config.yaml
d_expert: 288
routed_scale: 4.0
router_bias: true
warmup_steps: 200
final_lr_fraction: 0.1
Below are experts of layer 2 (counted from 0) of a mixture-of-experts language model. Rows are named router (the router's row for the expert), gate (a neuron's input weights, with its number), up (a neuron's input weights, with its number), down (a neuron's output weights, with its number) and show model dimensions 0-191. Each number is 128 + 32 x the weight over its row's rms, rounded and kept within 0 to 255. Numbers have three digits each.
After each expert's rows: a language model's description of what the expert responds to; "mostly gets" lists some tokens that are sent to it at least half of the time. This comes from a sample of Wikipedia text that the model never trained on.

# expert 1
router:095168174104091162151086164103091086153113098158156161164105083122113141112105172131094113138130161121174095094116166167096101105158123155162157139169146159088145150167139086166145089128145111146104153098093096174174166090084141083138105081171090094153165172101161097086083153090157162097154114107133141170135155166087170157167104112089084088102085167088088156104110093178147126085155098163173150097139159106090157174095143096103153166093079086149172131166086096159100164106082165118109155105094094097169146170154090091176167165166164086131095120159085170088140155167169156131
gate0:076144180173104151095059129124117150121109158171099115171126134166128158218122158148112152149168123157107112154161120126129152149174096134109163152155089089216172080131151099114111096159150099123113177202146112149181180195147111129146130173170081098136128154097063109094109124138095086117121121110106128137171122115139152086172147106118149139073104033163072103096139144150122143085092107134102143138144106131128102081156095134147067135126110158141100108141134134181139181136122123187149148121141063213167164163132136127118124065160088106157127074134127114073100151135162116071
up0:114114179174090153084074150108093158111139130125145125128181135154125136215139115093096142102166122137094126179164087136130176195131119147143136139143071142183135136117124106148100073143137084147120152150144109178179145213124084129179137145140086132141112168090082107052120116141128076170118122124126150108169144082150190087135153135088134134109118093161036035129128205143113136100175118094139142169158109089150069116155134097142089117122147124181112090134136104156109154108128141153088145124133079200145149178121089128079103071150126101134127093129085128064108125147164141089
down0:154112174129174119164125126121143063097147114201120106110104129125116105098173140166097129146187066039093119099114098146120169112144091177146068095017099118111069117161077121087107108088190105160109185091085187125089150156143075138123099113149123124134110127094118100105114122121136091145125186092194174112131146155142135138113144181107184158120137141119202151158097146159145094112179140129128064121111144110140118116104087169148119111127131167149115155099138187142112112187166157127107158123085104166156156087115117152062169106100147153154176154081125103123094110079112135098
gate1:155159164182121126106100143150154135084041136131161143091131132097135095139083082134155083182100140150104136173091157106178194102114131126138112105134099108132096048127116141149080152150123173141043191105100109086120143109151186153174125136107190115131102150087156129105153176092082173141155116077131108168118124161124092118182091077143158140147122107073180135147118110094141112108118151101083137117141082082116122120162082134100107134115149133095066140175141142077134110117082130144109124150071066119144116157227130159107131197140159127206137109081102093107168142145107138172
up1:088079161069126132159115131102084152158206122142112058134113105156126168108158138136082174064142094110174123081146115145066056183139110129094141130135112129147144175163149072112166129085107110144193075143115140149130110124112064129053111100132120128113165054194091162179075074149155064122094123161094108094157132090109166155095181165124106096110082147138080120131125139179120115120138132135157105128119149175152141147087157063139160117148125136151204156082119176154160139150144147138152141109157141153123118133064107115157085093148113103077121160143150141166090113100155101083
down1:109142092125140104132095052162176142087165157152097148139135147077125152095085151175132117133160147140137144111141110131095129086092197079100139165133168126109081135120131084180134146109160184085150110109104083189094119109099160116132140151184074142145078139093168190151128100174110129121160113128127181143123124161067178069144124089157218118108154093109075115083141106158121115144122092158135099166125123135137159170125147124082185094103102065224151080094168127141077117160098151124119143143161132147135099133055125083129143092195155139168123098088134125172136061153104134139
gate2:127147160138075205144109101136100151127126076139102215121179159139139160166100133137073161169142115101185106031130153081171132147186154101110106163151095090075144142118135159141122056119103192102147111107077134095187163125122135107096152180080096178138044125142092146122153153170127094146062144133123112162124148121118100094176112098120137097182175139102098153125109159109106095097117186138101095101152106115069076154176136107135105149107134089143147097140131146067072141122132107116113153134178094131145149074131146096094101131088107169147156159118150077094153132198130119126
up2:119165113133122168163078089134104119111148151156118207141173112139167171174130115129112141129130123136151112042163175085170139150177148069092096127157116100130135112122107152140123063120085190112131141089140120106191125125127166117149161154103093157157091110135088108130183117162106095143050154158123126151117144108150127068144129078161131108168185159101097151119121134094065098124100168154109082090122091155070090178145129097169122142089097069154163150144147108085084135109136103075130152149177100139111127039100193117084128133091078176140144122135130027086141155164132134133
down2:118088095102108140188127135175112155125053099102179121178129134129118130083109099149177144147148144089133089150143124160118131212060144065174143113121114129116102080126124115098158129081102155137150124117154125156179117090149071133044103135137118166144067126147149129094096142148164125123138117124171148059117120108148125114154198171144128123105143104130145075113183129135083066102069170093195138150097144214170139139128067154139141117097214108123113158128145173094164123114157127094148108120120138138123109116141126086090084141072085103121165133101143126073101172150106052187
It responds to: Numbers and mid-word pieces. Digits inside tables, scores, coordinates and catalog codes (6:56, 2015 FG37), plus some function words such as of, to, being.
mostly gets: " D", " R", "27", "36", "′", " having"

# expert 5
router:095157168132097159109091168100083089172099086155149151165110103126121120113110175105105132150117171107176095118120156166108119088148145169158162148170142168087166113166147105186091093140184128127094161112088107161163165090088151093154094088151114088172156159096165101087093157098180163094163150117141138162151147167094168153168107102103081093112092165089109156114125094185152133099162095161163133101127155089087168162094145094090168153082089091156170175159095099143084146099072154118120156106104089078173149167159100090170167168159176102113100088151077160095147156175155170142
gate0:124129151200104127130074154124133179131177146162130137120146135168135180192124107152167178128163119135115100156184140163097149116144106185110195110165090108152176140106168134109113116082157153127099122160076185136174186115146064093127140128161129102121125157113124126072101149158100118144137089099126159102134104139153147064158132112124137130078162016141108124127160127137101196094093181162036108174179155147159131075130171154171068147121103218098106140140142106118076134105146117151194172107113066182131164131114132131099110097131140126151121104127124110101105157156126090127
up0:127129148145146163146059124119099147152136126082165145132135138189121146183153119186110144131112145183129107162159112135089164164094104132137133126161045149184142118138105094099092095080139043123118145088142115187175135140117084123142097138137101111119094119061087141085139127131078093207115135149106201123144118106161186065150142135064071110119142076169095075127148203121112148125106146103121169184180144141161112097136165154156045131092160167139095188089204120104098139117125142139141103124139087130134101161100084160102154127116151111094118106184074124107134121129134077125
down0:119144172107158126142110127133075150125161136197107118126121152123169129085159140152074111082176087118118081137190108126101147068113134135091126051034144179134104135103090098108121100136204142172116165120131158089146088105134158133111171119079115090105084164124102128106106113160113108156120202136106137104086152125143140141132125132154181138089134139133194154152152147156113107048124157104135102126139184109110112093089100193176102102114166148128132172063144142144082135186118190151131156117122105143128156080059145148051177123173168147149167161141099176131065082142120119099
gate1:137125160209079156106085139131145110118101080165179101116158093130155096174128077097112098142082159169146170113060130144141147077155189112115118114152154091127130084136109159134096115126152180135092157075104088068116122113181163121150156127071112147151058118126089158125172126108108126126121147098137131075170060131157091109161148129114131160180144184102138101140122119197120116146130120111085142092069109089083108139158114170114106137088116145142126163117177133136140163098103135140110127124094047098156125142193129170144159188108163191179156120085105133182176112171093086207
up1:130156130093172120153149138105112153162187157121059117128062156121080160120100158157103135080161136120138096112169100121118098166124061128130137132098120151137129164130145093141162169114117110117159092183110147180152102128081078170096083083169182089099200105171147131149073145164154105116123084144109104179131165121075119139108099148173154093098102147109101164136140165084143131071179120170167084158179133188158172117082149095128187119164176049125107131125082139117125126142124136150139164142146210169108115141084099110095096094134087064089113135161124115095062107078158167124
down1:084184142112130077145147146099152154120120171124053158127147122073120173121155180156111150151117151148151098181137109092133125090120166097120133168110103122102107124113161072153115151102121153074197157145110106126070076121113103168168070127076071102185131128070191190167098058176118143097174081123168132122104160131094121192127066110119139168087111151120077140092137174194099132159116122161138145192148108120131154139147173147107147104141132114206145055111153145129079149164160167124074111087161099111092114121096168165132112106151112066129136117094158138141115125166136136163
gate2:081158098155147160124109102122135121163110107140117154139124167133173135166126113105108110130120150144105108077121139115143144096154123053137127162136117059097132154132155150184118110117135159127121081080078133103188158160121111123128132180064079156123061099115088184111112120156115155117092134114137104129099135120119142115178152074118156134174183162071146163129114145165076053116091182221132112069138108113113088147218132044118105157079145156109145086142086121059098094160113067127118166158161117062115137083152190128110085151127119168167174123134086106095144140161146143089
up2:088165070159132146138125111132121089145096161170138165131104147132167140167111107092136109115112146160120103056149155163117133107122141018123130137116139082070111129152171151169109119142161161105158114123125116096191100154104161166167119185088129134117090087145069173133145109160099151116116169133158089139127145127161155141171172088153173155154178158092126131137116145131066082109085162231105101080109097118089110163172138060135106149124132147102156113151143101106078098124112098131103141204145151090112145071127198117158100144109101178177163110118045066106138108168087134108
down2:130094072065170133159109171129152114137089138077139071152128108166134080103145067143185172139124149104130073172175127161129180176098154075130120114078148168101113085140097106114119100077173147155113124134158125121113157100158081111038124108140110164114127129199114117140124138123169115080120161077140119091074080108116168074068113155145159073073152137128172077163126108118118096105150157112129146141084094143160168099111051114093123087099140106155155143153145148138174100170097139129116077080107194166185136149122137109124117112117081122103124162108102099115085206146071105138
It responds to: Institutional and sports nouns. Capitalized or modifier nouns in organization and competition names, such as School, National, League, Cup, often after the or a.
mostly gets: " School", " school", " Primary", " national", " Championship", " main"

# expert 10
router:090167166096087166157093169098095082148111101166162153173099102117126137113098162119095108144126149130173100079116157164074093085165125163157165138173156175079133150158134098155139082134158120140109163108098099167165173093089133095162116094163095085155154167119177097090086133080155163098165113087151140162146151166085172151168098100092091101105092170082097151116111086173147128091159109160164156105140162102088160172085139089090148162091079094162170129161093108163095159095086165114109152116086093102171131164142091102170160170166170089130090110154085168080144150174161171136
gate0:114078189148126149163056128173154181174135095158106119149153083138109110181141143151138146163116168138110110165171131107122162134158116137078161109167097152169166074100119136145136114135112157152116154154110179099155181150141071069153127190139079108104127127139081103088127106221091075154097127126101213159124110102144179085116152106157169171116131090109138113114082150107111174117107144142093163176174121147130091112147163151161033166092061188133099158141162093123142140091121130119129192120056069165122160151119150123139131056135106105126116138135133166081133111149139117130
up0:176089128142155157171068105163137128150129105158093117144180113149130093185138126167132121108127144106143100174141128123119132191140080165103176138111066119195132069092104098128115104127084084135094169102164140144146160171164087112142131168119079118116107105090081102066089096150106079204086126146081164153153118087147157084128147163143134073090137076124069064131111192093094156148149089107143158199183131167155108137143141130144045115089116134179160165138153106126118174078087136151121162113153073083142130194082141131157112074135099104129122173108137154082119117123118126110
down0:154153171105155129121131136121133132129163104197126145134129070142122146068179156152105165065142138068082084119151074133097129101148108136123084111044136138156112169135119167129171153131130117128113123120187199118080146108110096112118115085076144095088078109094152119091087134156155121083151202157125155129069148122147157134089141136156124148106172132147146147136115127111072126116161180127097135123135170067120130095138107120208136148155092164155118155145118168156100129161151156131117177089081125193085126126162196138040141140170147069139188133096104141119090087137050190095
gate1:091141161161126138169120116108106120108104119147158157109165075100113135200117116098156086155105150145135160133053153163191165047133171090126102099169099140108093058094145160155116108111142156121087162080068131071144088156181166182164134140123157136099111156142110140074134154097147158082153080062111137142119108201144084129113138143114136154136189154049167124159142177181090142126128174099110126087135119112119127143133095180057128128089162174124115118177148096084092137084090124165123135130131063122161122182144128148089125194080153177147157134098130136173152105140128100130
up1:117103092078115140135171144075141170182174154136115043138090169183116119077113170176104164071145098139168127108126092105048088161139070178113136149099128146149155181144128112117116104090105141096150100107144091197122163063092059129115083074103127087120230103147152150169107143137134073151116130159140112129120141081103166132145148130158150119144111140109066136119134114092140090126165104158167081165150127161089141105081144082131159124152150078129152191109112181170158133151188151100141159074128152141120110072075134128126102119151095100092088134160145113099091099102114163130
down1:109165093111135091098134143126162147114164146123076124145132113122185136126149184189139150117177146165169108145120114153123107068186157130113097149136088149138087085111131102171142135145159174108194110195089090161115080104151152152167126111146112125138138118092134205155132123157129149109176061157169135119115138156075162139104152052146146183068151140112082105112117112196084073159150080125108107175187133079160141131152130128137129067093081107201120100106145119180108124137091154096122138107128092116079069071055114175118133079114146079119130117141189101154106070112152125145
gate2:141149123141109193136117121115103159168135088155112174109126205075162176129118133120147120146111107150094111050124184116185142106156143094084105161168134090127177130108155178134152126131119174075157081108087150107183173145108140138171159146056108148132087138106074128100166144126152168129092117128162094117100165134136111146143136098141099139092132175107095147144134179151113064117063125144065145143107131160094085137125130118119076135095160110146169094140073156130068151119094156129153131186091127119113125054179219131126107154058118193138189144090104076097184126139102108099
up2:132154119160084181158114131114088126148113117166136177127116192094122164147148115123159099110126140151102142063133169112171131117132148074077132141150129115127140104128136153134128154169126179076168121135134155120175178121106160169205153152061111126152115131116088115131186126100115134168112133152145063113102150109128123145102128112184091135080160178101122136149120186144117103100032112138080157127064091143115116192081114127102093153104139091146192102145109094145067125077095145141145106168094149135105128046166221149145139164093120194155174134080108063098174100155086096116
down2:139122062080163138170140126152149154103118113090152064120127097189130183066115102180182155138182131102150125113193162110084152189114108091157149116098116118142067114134138151083147106068138103172157116092174142171126196125219119106102166150157146131110081150185130160064141122144116090083186165108117150113082090123158102120142141167127125086126141123135168052151134124134106105132084160106156105123059083161179149105158123141164154145093152152143161142163100156082191121112152153117103128106114133126113129165138184079124108069142102128089097085151142118100061134149140082150
It responds to: Time and periods. Words about time and duration such as time, day, days, especially "during his time", plus years and prepositions in career narratives.
mostly gets: " time", " Time", " days", "ach", " writer", " des"

# expert 9
router:099172166101090166153082161108085084160114091162157164158094092120122140121096166120097112150127154112156088077123167168090101099164127151157162151168150164085139132155140087158133095133142109150115170095087097171173164089081138092159102084164080085155175155107158101087087156095162156089159117112136141167143150168084169158163103102088097095097088165082092154109114092176144131083155096163157156095141170125083158171093153092091154164096081096156158137174085095167101159097086172126099165111098102097163140170152107087170161172166159088142094109162084164097140156169165162134
gate0:117100158138154142139046135127199141138128164121117141110149101110113142215123137149143138130121118149079134131202098186129155102164132148089159146169114128176126126104190118154116076152125120138160137128141090131163182130120066102159112128206113072115113194115098122091101072165151094167139112096122167131096116116150141114114166113157185127097100070174135120076142159106159187105063147137070143174170099160100092127154123161135065166084091169156109110152128098119134130094118121171111197102147160166094200140125100077092132063118138115108130102197129129171086158136133093169
up0:164148143117175109191090145137188110174113139122167146125140143136141147188156103112063156148112147189116122143170136135105156187119096162150160125108060141180110117082151090109108052108136045136171110129139129156157125177106076126153116151142118142102121145045070110058132085123112070201137072116095135140132106114148181126134166075122111176108123149215113074124149161090106133103166149122118179207198138100132145120132158124155073152101122121170101151150129084160090172121121152125104149094136108127120127129129110088118089072115128130099092122157087137135142062127121111167
down0:154126165130200171126125098144163087111131138144097110171123171138194141141139142112097156120153137095093107130140076115120135115081126141108074086026133151130036155116148204106115142096095108162141144139109147119111132151173145086103178164155113078101132153098105140162136140177142173143049113125094186125110150140170163138150140142144141146116120126079188113158166136093139094123117091109139091156138160082102075069120095155213143130139102150157152130090111169149077102165143163130113169192155124198148115080139119171103180103187119114168121108156105153135087125148044142118
gate1:137152185185121148137057141134132159079091118127178130084137176139130123179123091097139074203112174166148114099096166120159141106153111080103116123165144096115088095150130192118118143179134162122118155074087154092096119074197176154147105139059122133133096115085155192132164134103126149099102077111139138178096094209110099069114151127157158124180144191068137111149122112178141075133118165148116155086118076156090130125118148136120173132092110165097140145152161109107164148111098101138113133152091066134155079120159078161102116143065138157192171128101148113159165143140121116175
up1:131111144075110124150197069103143106189192134122062137173109118095147112109116134200069183057163081131152132126175121084076101143138098183121149078111138135146143169112096076118118134058115128133167094159110130134110126119052048131084129105162136109095212077168147125167086115100130054150156161118113118078152156073089153162121134127142106128069113099150072141129119146126118160087181134141135083155141127105172145138108123112105164149142162072162148142067098142110109097137161161144164135090163161136118138177085144095128136105165086121069104146136107156128088120122133150113
down1:127139125123090097128171130143158142111131148151109145125158126112152105111097172140103200107122098150159141139112111111082157058162229109134132181165089106125151128123115087083122114118139152100181137127070056165117089134119143086117124096138108146160134187097187156156091085145122086096176058119131146136174114119082117110101064118155128212105108130112087153083170133205094098178113090142132053171143134109133161123196152077118123073114117088199148060116100124154121131161137176119136172111169165152133109129101104157192132089120145083160119111137141129149080084147125138141
gate2:101151107150114186104104110136137148141077091136084171136151132129171149142112100180081121113129086146143155063183181095091139147198096098151115162120090085126114168064158143123131082141124190077134106143082123038166209152097108067121146175096061151185049141120111137143138188151123150124059140075130138143124119132127129117168099129085133109144157141115144147162144109100134071153060148184107079108181113138138107144157102089100103159106141125107093078115119122125102125109114132116125142158137077133112146109195186136149126169134136172185174134096128105105197125166127127132
up2:136146098186133172142097084136155115117056159162111154144095072117184182131146119126107096082169079151171160071201178135098125154165126064129138108096134102135106132054145117146130079153138164092140120133169088080166186127117136119170136172104085126153079123140128102148155131133091143125082140129132076113112114101171139109152107138132163114160151143039139167175158149060162068124053097154113076106187112171159120151112102122129098164139114101089108143096108123131070101057166149087141123154131115135112146106144176130149146175161130152165154099099127096099163136217138114119
down2:070115066107130118227100140156098108088062127118128066169151104200116158050095078165169183100127140073153139159129191143076124200098088109148129107093133148142121066163091108119134127071155145157133109146161136151071127173171118104129110120129120114094089168175106149128097147109155134077128178096099219067097074115117110144132115142121096111101116136112153123093135143139150081139115126101162114164085063140152185149148068126120124102107147104157145123163148178129138149135108120115110106103119126130161170141121150056095088133079135161129159087144113142115074120153153084130
It responds to: Table cell separators. Pipe separators and placeholders such as ? in wiki tables of numbers and rosters, plus some list words like and, including.
mostly gets: "arg", " Br", " Gu", " Mal", " ·", " See"

# expert 12
router:089170171100093163154091156103083090161110082161156155165100100127111140120101162115092113150120156115174086097119164171086117092159125165154164143162148168094140139168141091160143087138139114138112165096094107167163171092090140088162118087166090084151159169115170098086089149088152164097163115097136151171140157161092177159157103107097090092099091179087095148106113092168147131079172084160163156100136159111091170164088148085097153167089085094156167133171088098160097153105088170126105150103091094103166140169155107095169171175171170093146094108163084171092138150172170165146
gate1:122140151193153131145082132128167091120048115184170121093121109116140115187144081121135086125098140149142153161111102121195169072170112141136108141165126127142136088162131163148103111098146175097110149060089131073117151129154151187186101102094118131144052123114114138128176120104133172124114096079127102150101089152106130114138131142160180148176178167072186127162099158118141114137085138111114123058119115109111112164127125132063119137121108124110090118138089091091085147144121106136129105135114048081175119119176121186131116150102196145205103145064085068187201156146110136137
up1:108096105121131164156178130112125157194220124086084095162144108137143146048078143134081172115188110117142133076150114138065105188112109120089158080124134101104154173142138088145142123144087128153122108147142141169143120118114082121101084120158138124092228136156136148128075101159146073144140144162122128133163181091112148133130125138101110119116070137146065123116169126130120104091181103148147092174127148147124158073113117135175161140096165157153218162100139204142171133117139161166135135097146186180087104150120130124117144124192092117073134161150194176096094080095143153120
down1:144181124117164113087126147137148176109185160120096132166147115139151128117123198175118162111144145152140095136109138116094154066164187107140117188138126055155087151100115070139103117128118157083159106134081081113139134129081140147142116153162078086198138133097166141099070065188141123130140111096141099154163179160113154099095127108159112113103150177108064098084109092170155074142141128142152056186163144111153160171156116098091123062060141109144160086099153139138126126144102207093121151147177108135105092068113132148139146137133153103191156115134158120180108099126133195070
gate2:112153130131100181138136112166097175143130065130098144127167155098162161110060091080071131151081111149146108078151156071167099099184138059112081162166136095139151141080166135148120159123142181081143109120099123106214177111127102142157158160087081139105062138108084180101137176141094080153066149095169083121109147127149156107161136103119113147126166158126127146148106159125113086139077113130113145130163106146104082172157117111122150161100145117098155040122108131085090123106143143123130186186148116133160112067177149150130113182099165167165200145142122077085185133152114132114
up2:132195096152121175129085104160108146109117094183105186153158076118143158141053138116124106133109127165150094070186179107157146112128137059119111135136152105167134135084121102134115136140117157092095126098150106081225170107146139162151169170121079070104117142153097112120147137109053057152078171128132052102152141126199113096095117076165120122135188157134111130157111148116084067173099119132095133129134075166124064186126103115161143154146113082127139072118123099153062096102121139136144122147148106111155115103124192150129129161131117164154167127146157061094194102134108129133
down2:069094029125129174153167130116103124112086140149124108112148111136127125044115095165141171138131144085193119148140188119106125181112113126129150107143092147148118124159103144085120099081165152162124159106175150125136155106166061107123126116136120082157116096182148165162154119095142110116143123110125176077077101127147138123126140181153149123116159139137175099105104082078115116117110126128176079125068065218162177104099080126130112127090167115164132134172116179134188084176146125104115123099121183217116170095119198050109086109139067084104129151138118132124094149102141100135
gate3:166132137172100122095125138096192069064148128083149047139175094134098110170123134114115136138128113135103149118080136084121147119130132130121160093112143151091118094084147083103141123117177136103080204161130038149147155149131092109126075092129127100120125141060077154091186114120141106096108164093112083061076089112122142141139075060168079165176103112109108129082117180132099145120173147129135165106144083081147155097081104141136097072101095182097209182103125119144100080137104110132119084068126144113169072153124150122099110150138110157160155096088134074170122131146103126128
up3:108120131112146155159117146161097190168097131155118159092079174132176203125127133134130140129111141114160117196168118156128092113129113091149126159116088137128108133116153180173139121147115111144123062145099220110103073124143124119124201139127140141142156096165166093137076189126099163221105132129142154167143146124120106148129205193136172094130164133181153149201140069158169084119121079111099104151121175162108111135170161127135169173134174099196076110099122116140120134154125160153076176209134076106125186155141118153163104093149109133132107171145124150084144173127163099125
down3:131111086137095102145114157135173119160187115140148079112113131178125136128110123151081136127115144071089082157169203154134114186103125114120143086103161154149111105110163120096151126166115115154197097131149119023159125152116143077138075105151140154144109107131163133157121133089086189178140089149157110188186157121135092096091072184110124116088191105128128131160157153098158172152117120184134152129116145085164071167145138132114151127147089187119101100148162117102156143140155145113128103120173150152051130158152122152196091115062137164099147204052133183146121127075119133168
It responds to: Place nouns, coordinates. Nouns like Church, States, album, town, country after "the", and the degree figures in decimal coordinates, such as 46 in 46.79583°.
mostly gets: " Church", " it", " States", " life", " sq", " album"

# expert 3
router:089163166083086156132089159114091086175113088164170158162101115167109178092103149127102133159148149117149082116115168170076088101160089157151161100156160162081158115138112093180152120152111098143106138103075128167165168087097109096130128096178077085156165184148149097083095134106133161097170136124088136165136137166090172154164093089096085089111096159121097158130130102153110170077145084168163136118152167150074147160080139106098175166095098086131167097183095079169091139113083157140103145108101099108160155165125083084176145166178158087118092137145084167086146137161142171160
gate0:136127178136160166080046112110126118127131141185108117140141108163096129168100134163120154121120162176153060144157098121111099159164132129091200129161126142217116101104172101145123072111124093159177118153178114088151191169098085050145118142131133117109126184122128100102091095113114069131131110080075164170089103150157151115137171124148179143081123101144135092131163101173115142087098151121055140131191136107135117091131114130165052125154105125147062120158171088146169152144191078144163162100098105182165145152095125101124122067159125133155156134129131125108059122135100084164
up0:171115154108155178159069134067139104126153141167136158139129160149106085192129142155152092091127131129115096105164097157089145180107117112110131143153121139194122088134101101152128111094094091168151152144152096150177149191146070093147150151076082122107093194074098128056114083113117070170137104153086128169155152100145163118140190136107192137138113139170072083102164177116068126129119121083107146182192145103184106082165144137148077111103143136181087133136203143125122199132141139099089156107106093168104129142089118096156131077149145118142134176146081153093102075133122106130
down0:186117164130233132126148144132181111121137141168111143139112147135149141077119155117102118129193085114109131131155067121073131106107115117150067091072113136109086107150091106110095142121134087144157093132174177130098177166149095124116112123141115138145058114111120128137126088159166152124180189086132154109123175173117121155144142110144144168118101123128163091174083143161116128079185142052111093115128152075131076106122069197175112133136109140119149168099143207114096134182149180157077160118147161143177156076170205116074151092134164120155123136108123177116132105084065154113
gate1:175159121179127158170092125124151108118089119190125154122086060081156131177136085127102087127156121124105106121103161135201125078135120125143123195171105111117104058100139195108077129140144163056089190082073106102092118150136175163178124105081178122132062124137081169172157130070120162134117120108154126171115065160129108086156094129104124105160153137114178123144140147135115125106138138107109187094087107089104090214171115132143124113115123114097086141142151148110133182112092134179102141154114074110154111120158129183146148193097123140203133116088118149161171153130142099171
up1:056116171092148103127169137133163162193204138093117106123125186131091106085144117163156142102117127092164165110088112108083122161143130149137137103141125167120172198169133053169135129125081146133165086138163129145121123084132044100109092088124122099114213128148194107108100139172133047115129099147095104112149144105127158182104134132156132157112072152111065133129133152122155102111087156130149054148164124168151174041103136123102159111139192084155169188140084145105148099144135137091146121086125187153116137149072085115128084109140141091112107148140158137130076097131146168099
down1:065187081104116082115137146144111167172178143140125153152136122127107125129155155134085131115117125152164147121131115081146117050128229096121120175136128097180149091131143075170122127118174146124166088146140075147148123093115145148173124132149062101158137133122193137112097085156131133142089072107115123117167164135115100112129134105149135151095144142078025146103080129162104022185141112153123060187103164115062113104107156138120147087097165087211167098082145104158146127103130190104155177122158147101114093099111102117128125097151115081120127150114111110157127086143143077113
gate2:100136126112069158140101087124107138154089094140107136163100124096163155105132153127076133114121089125138152062185166048137162095176126076109117131181126053121142167094158170131149130110098219109154082101101117122128137151120128179109141173101116177103061137083156175122176181143127118146079169110145096127116096125107133066162129096102129075135131187113133131197119128157124060126108146140126108096120124144133073150195134092123108137058127099150131090171140178069095074209146099112112164169174114133127126132170172118089103180157159157126150155143118091095166104155124150133
up2:117136133103063168189100072126099125111111093171087128169099091120160180135117148118117105125114067145145127076172177086133124089145116060103128130134171079121128115106141127097127161154083208123169100139141128117113122151130145174139154171140144152089110114153145122131185175185109095173110169114173097111158051111137121073121113086091097134161160193119163095193124136127100088137108127126118120120108120164108080147153101073152119148092117059124169119170172160080030109201121129109124160163170157133097153110140205114105142120149175130129139176161107072106160117179127140144
down2:091091087096126147186124153139126152102087115121093090126163098158106120067133111126195175141111154127161104142165165175110135173126092127156117086088146133182103100125104137095137058066127124137140142112148114119084176112199137115089119125168125112144098143175155142182126132174183080112175142078087159097097100112145057115096158160130159117150143111090137085123083124132089075125078181117184103144092100157166156153084077151130157098130159132082129173173155166149195072120148085098139097106084147123152110128098120046087073135070065140080155138113098149115088145144139112131
It responds to: Name word-piece suffixes. Inner and final pieces of Latin taxonomic, chemical and foreign proper names, such as -ica, -andro-, -ino, Carinthia, Hanafi.
mostly gets: "uc", "ino", "ron", " Ros", "ani", "idae"

# expert 13
router:096169169096088170155081157111081087176114098166151158162107091142126149119101152096090117158134163107167089104125156162114093092159135158142160144163149169083136129162143109162123124145137117137136161092091104166180171081084142089153121104174093088155164169101163099088083148102143172093167122113132132172137159168079169157161098099082089094103093172093093163115112089172121156086150083173163150105147167129089159169090165096090160164080079091141171151152091097159087145097084159137102152110097103093165157160135114085166165163172174091151091114166087171104143176163162173135
gate0:099102162167142131113042109151226151158149134163072106142108118143153134232135132140195174093128158135103124188165125139166149115172141172085189107120149127156102095101163117156124104100119108121177114163122084129177192135184084110129139149107101086123087162166122055106178135164127125145102116128148187182140123157151167116155128099153159172099110060149149139075180144126118195128077133091080114186168144176131129124159132113175061144155108166157109120134168112114160160143124107104122144124088081166137167131122077161130160114137150124091147135152131150123128146137109117185
up0:150119150112169150117091163170135126131117150121142107133106146203102130211122141143090126112110134140145156159152112112086193164094145126101151130155106119102113109154111095106084129095092066126160166126157102168185150141114082133091156148084086124126060192071112094066119131155098089204156138147115137144124044111157178110146163131153110137100115084174155038094155178117104155185139129084121117219177110130158118101155150124147037105099126142177143130130143114174110149132107116155142092134110133189117136187123064152120145100126137119095165144158071096111188137135110147128
down0:175139232156150164173132140129148099126155104176117129145066109074116161101133138120064125098136134063119080142185114179066136098136126169158059070101161192155092118150087130126150117075126117164143150113116125113072088132160145102126120171129130086124103166083161137150128102191124124173123180124095171131144166105166134139112144133108159135152142141093207144154115140118148150118132148031115081100166163064102097096120115176203104152162133144134136163101143154150120144132154147139115123131133119181157073093084150141085126149146166154145180104154127164165075106097090171096
gate1:135136166193142155147112159151114138133056138124148138082119087078140108211128087095084086125155110122143159129126126113182154049171159099161106149144142139107079067134147178145073155129126175108086178086121154105101158115139165119170124113081127098148105140092139150116154134073123155080135127043154112209088115098142095108117112174131131105193134135074189125148139165126103107127094122085055147115092098102127120121127123130082094094087140129116118119163127140136112156131122121122175144130117084099148113159225153197153084177082114150164137106088124136142189159163104104187
up1:119160135102136137136143088070139143161184128104086103125118155167116141116119137138124163121099143155134108079105108090080107178071119198123121096103142138127173197124127041153162096109130115106176070126107109157119081079152083182078110131128142119080132114200155166131107124146145070142114122186082072079166159104087187155174147098110131126073150146142073141127134089147136133131137172170172086109163176170156139125098115094136202169161180114165169161094137145151129121102108156142081117131146176194114124097076141056113152094165122107134113154119138130142091072088153160090
down1:137172124124093085111157071101161114160195166118113143159129111134150149089064191082143142151133160096121126122117087079098090059155167124137098171124118058128105111130126097156138120115115152089192120107090110169124034164126100127165082116124152128154109112113150183147136112178156163141157084119156118136114161145079130167144141080163168204078101132134067148090127074174133041167110100157161091162175108144135141133164115134120127096136105124223147096082155137126123133145098143145127149130152101145115119064058131147090149106152128051178138137099106139160095111178129117133
gate2:142148130146084221124125122120122129154088098107094147168139151122160147166122135134081144126138112129100153088133165100129202099161138073140131167149124049132124133099157149156140098090149175085152124116118128074191171146118119143126118163082134171153030116102059154110153137172100172143071136083153084182110120133123106089165127147142097093149133167096090151161095164158097091142120163120097147108143126140107086214169116100098166148093093107177103083142094156092084105131169120126112189163178083088142134099163167148151072157092106142191174165111134089104176118123110164116
up2:141163107163102210152117107122125104148118141143107139189151109154122146157115145130125109128135107137090156081162195123119181142144161059135158153124156074153136129085162143134147108115139188083135142113143094054190173136138137158152139160109125147160059058164041114117143095164085142131060147121171094171134128101150088110160123138146106112133166149106097130163091141141044131154122143111131151111126115130117076207147133091089149171142064094174122121142096120118083101116150105104106180188184099072113147087115192157156097162100092117177146146125107083076160122127072157133
down2:072148049075117102224147133148149129125120142135121059101138099144114121109111121179174196106161123108123064132120153115079137192093136078134131098110119079090093145111111108132122108081140121142097166119119105153218187105192095115119100110127160132112127156173110100112128111126140085090145112075110123109091069125180165166132154130102103114160143157120120103111125106104129064131074170083161139107057129142144163122115103158131147115124153163144135156103123128160154084195082098112084114073114202161138174170130145083096116118116056114112133157146155073104083144148128062157
It responds to: Capitalized initial words. Capital letters and first words of titles, headings or abbreviations after a quote, bracket or heading, such as Last, Senior, RC, B.
mostly gets: "B", " Army", " District", " un", " %", " DF"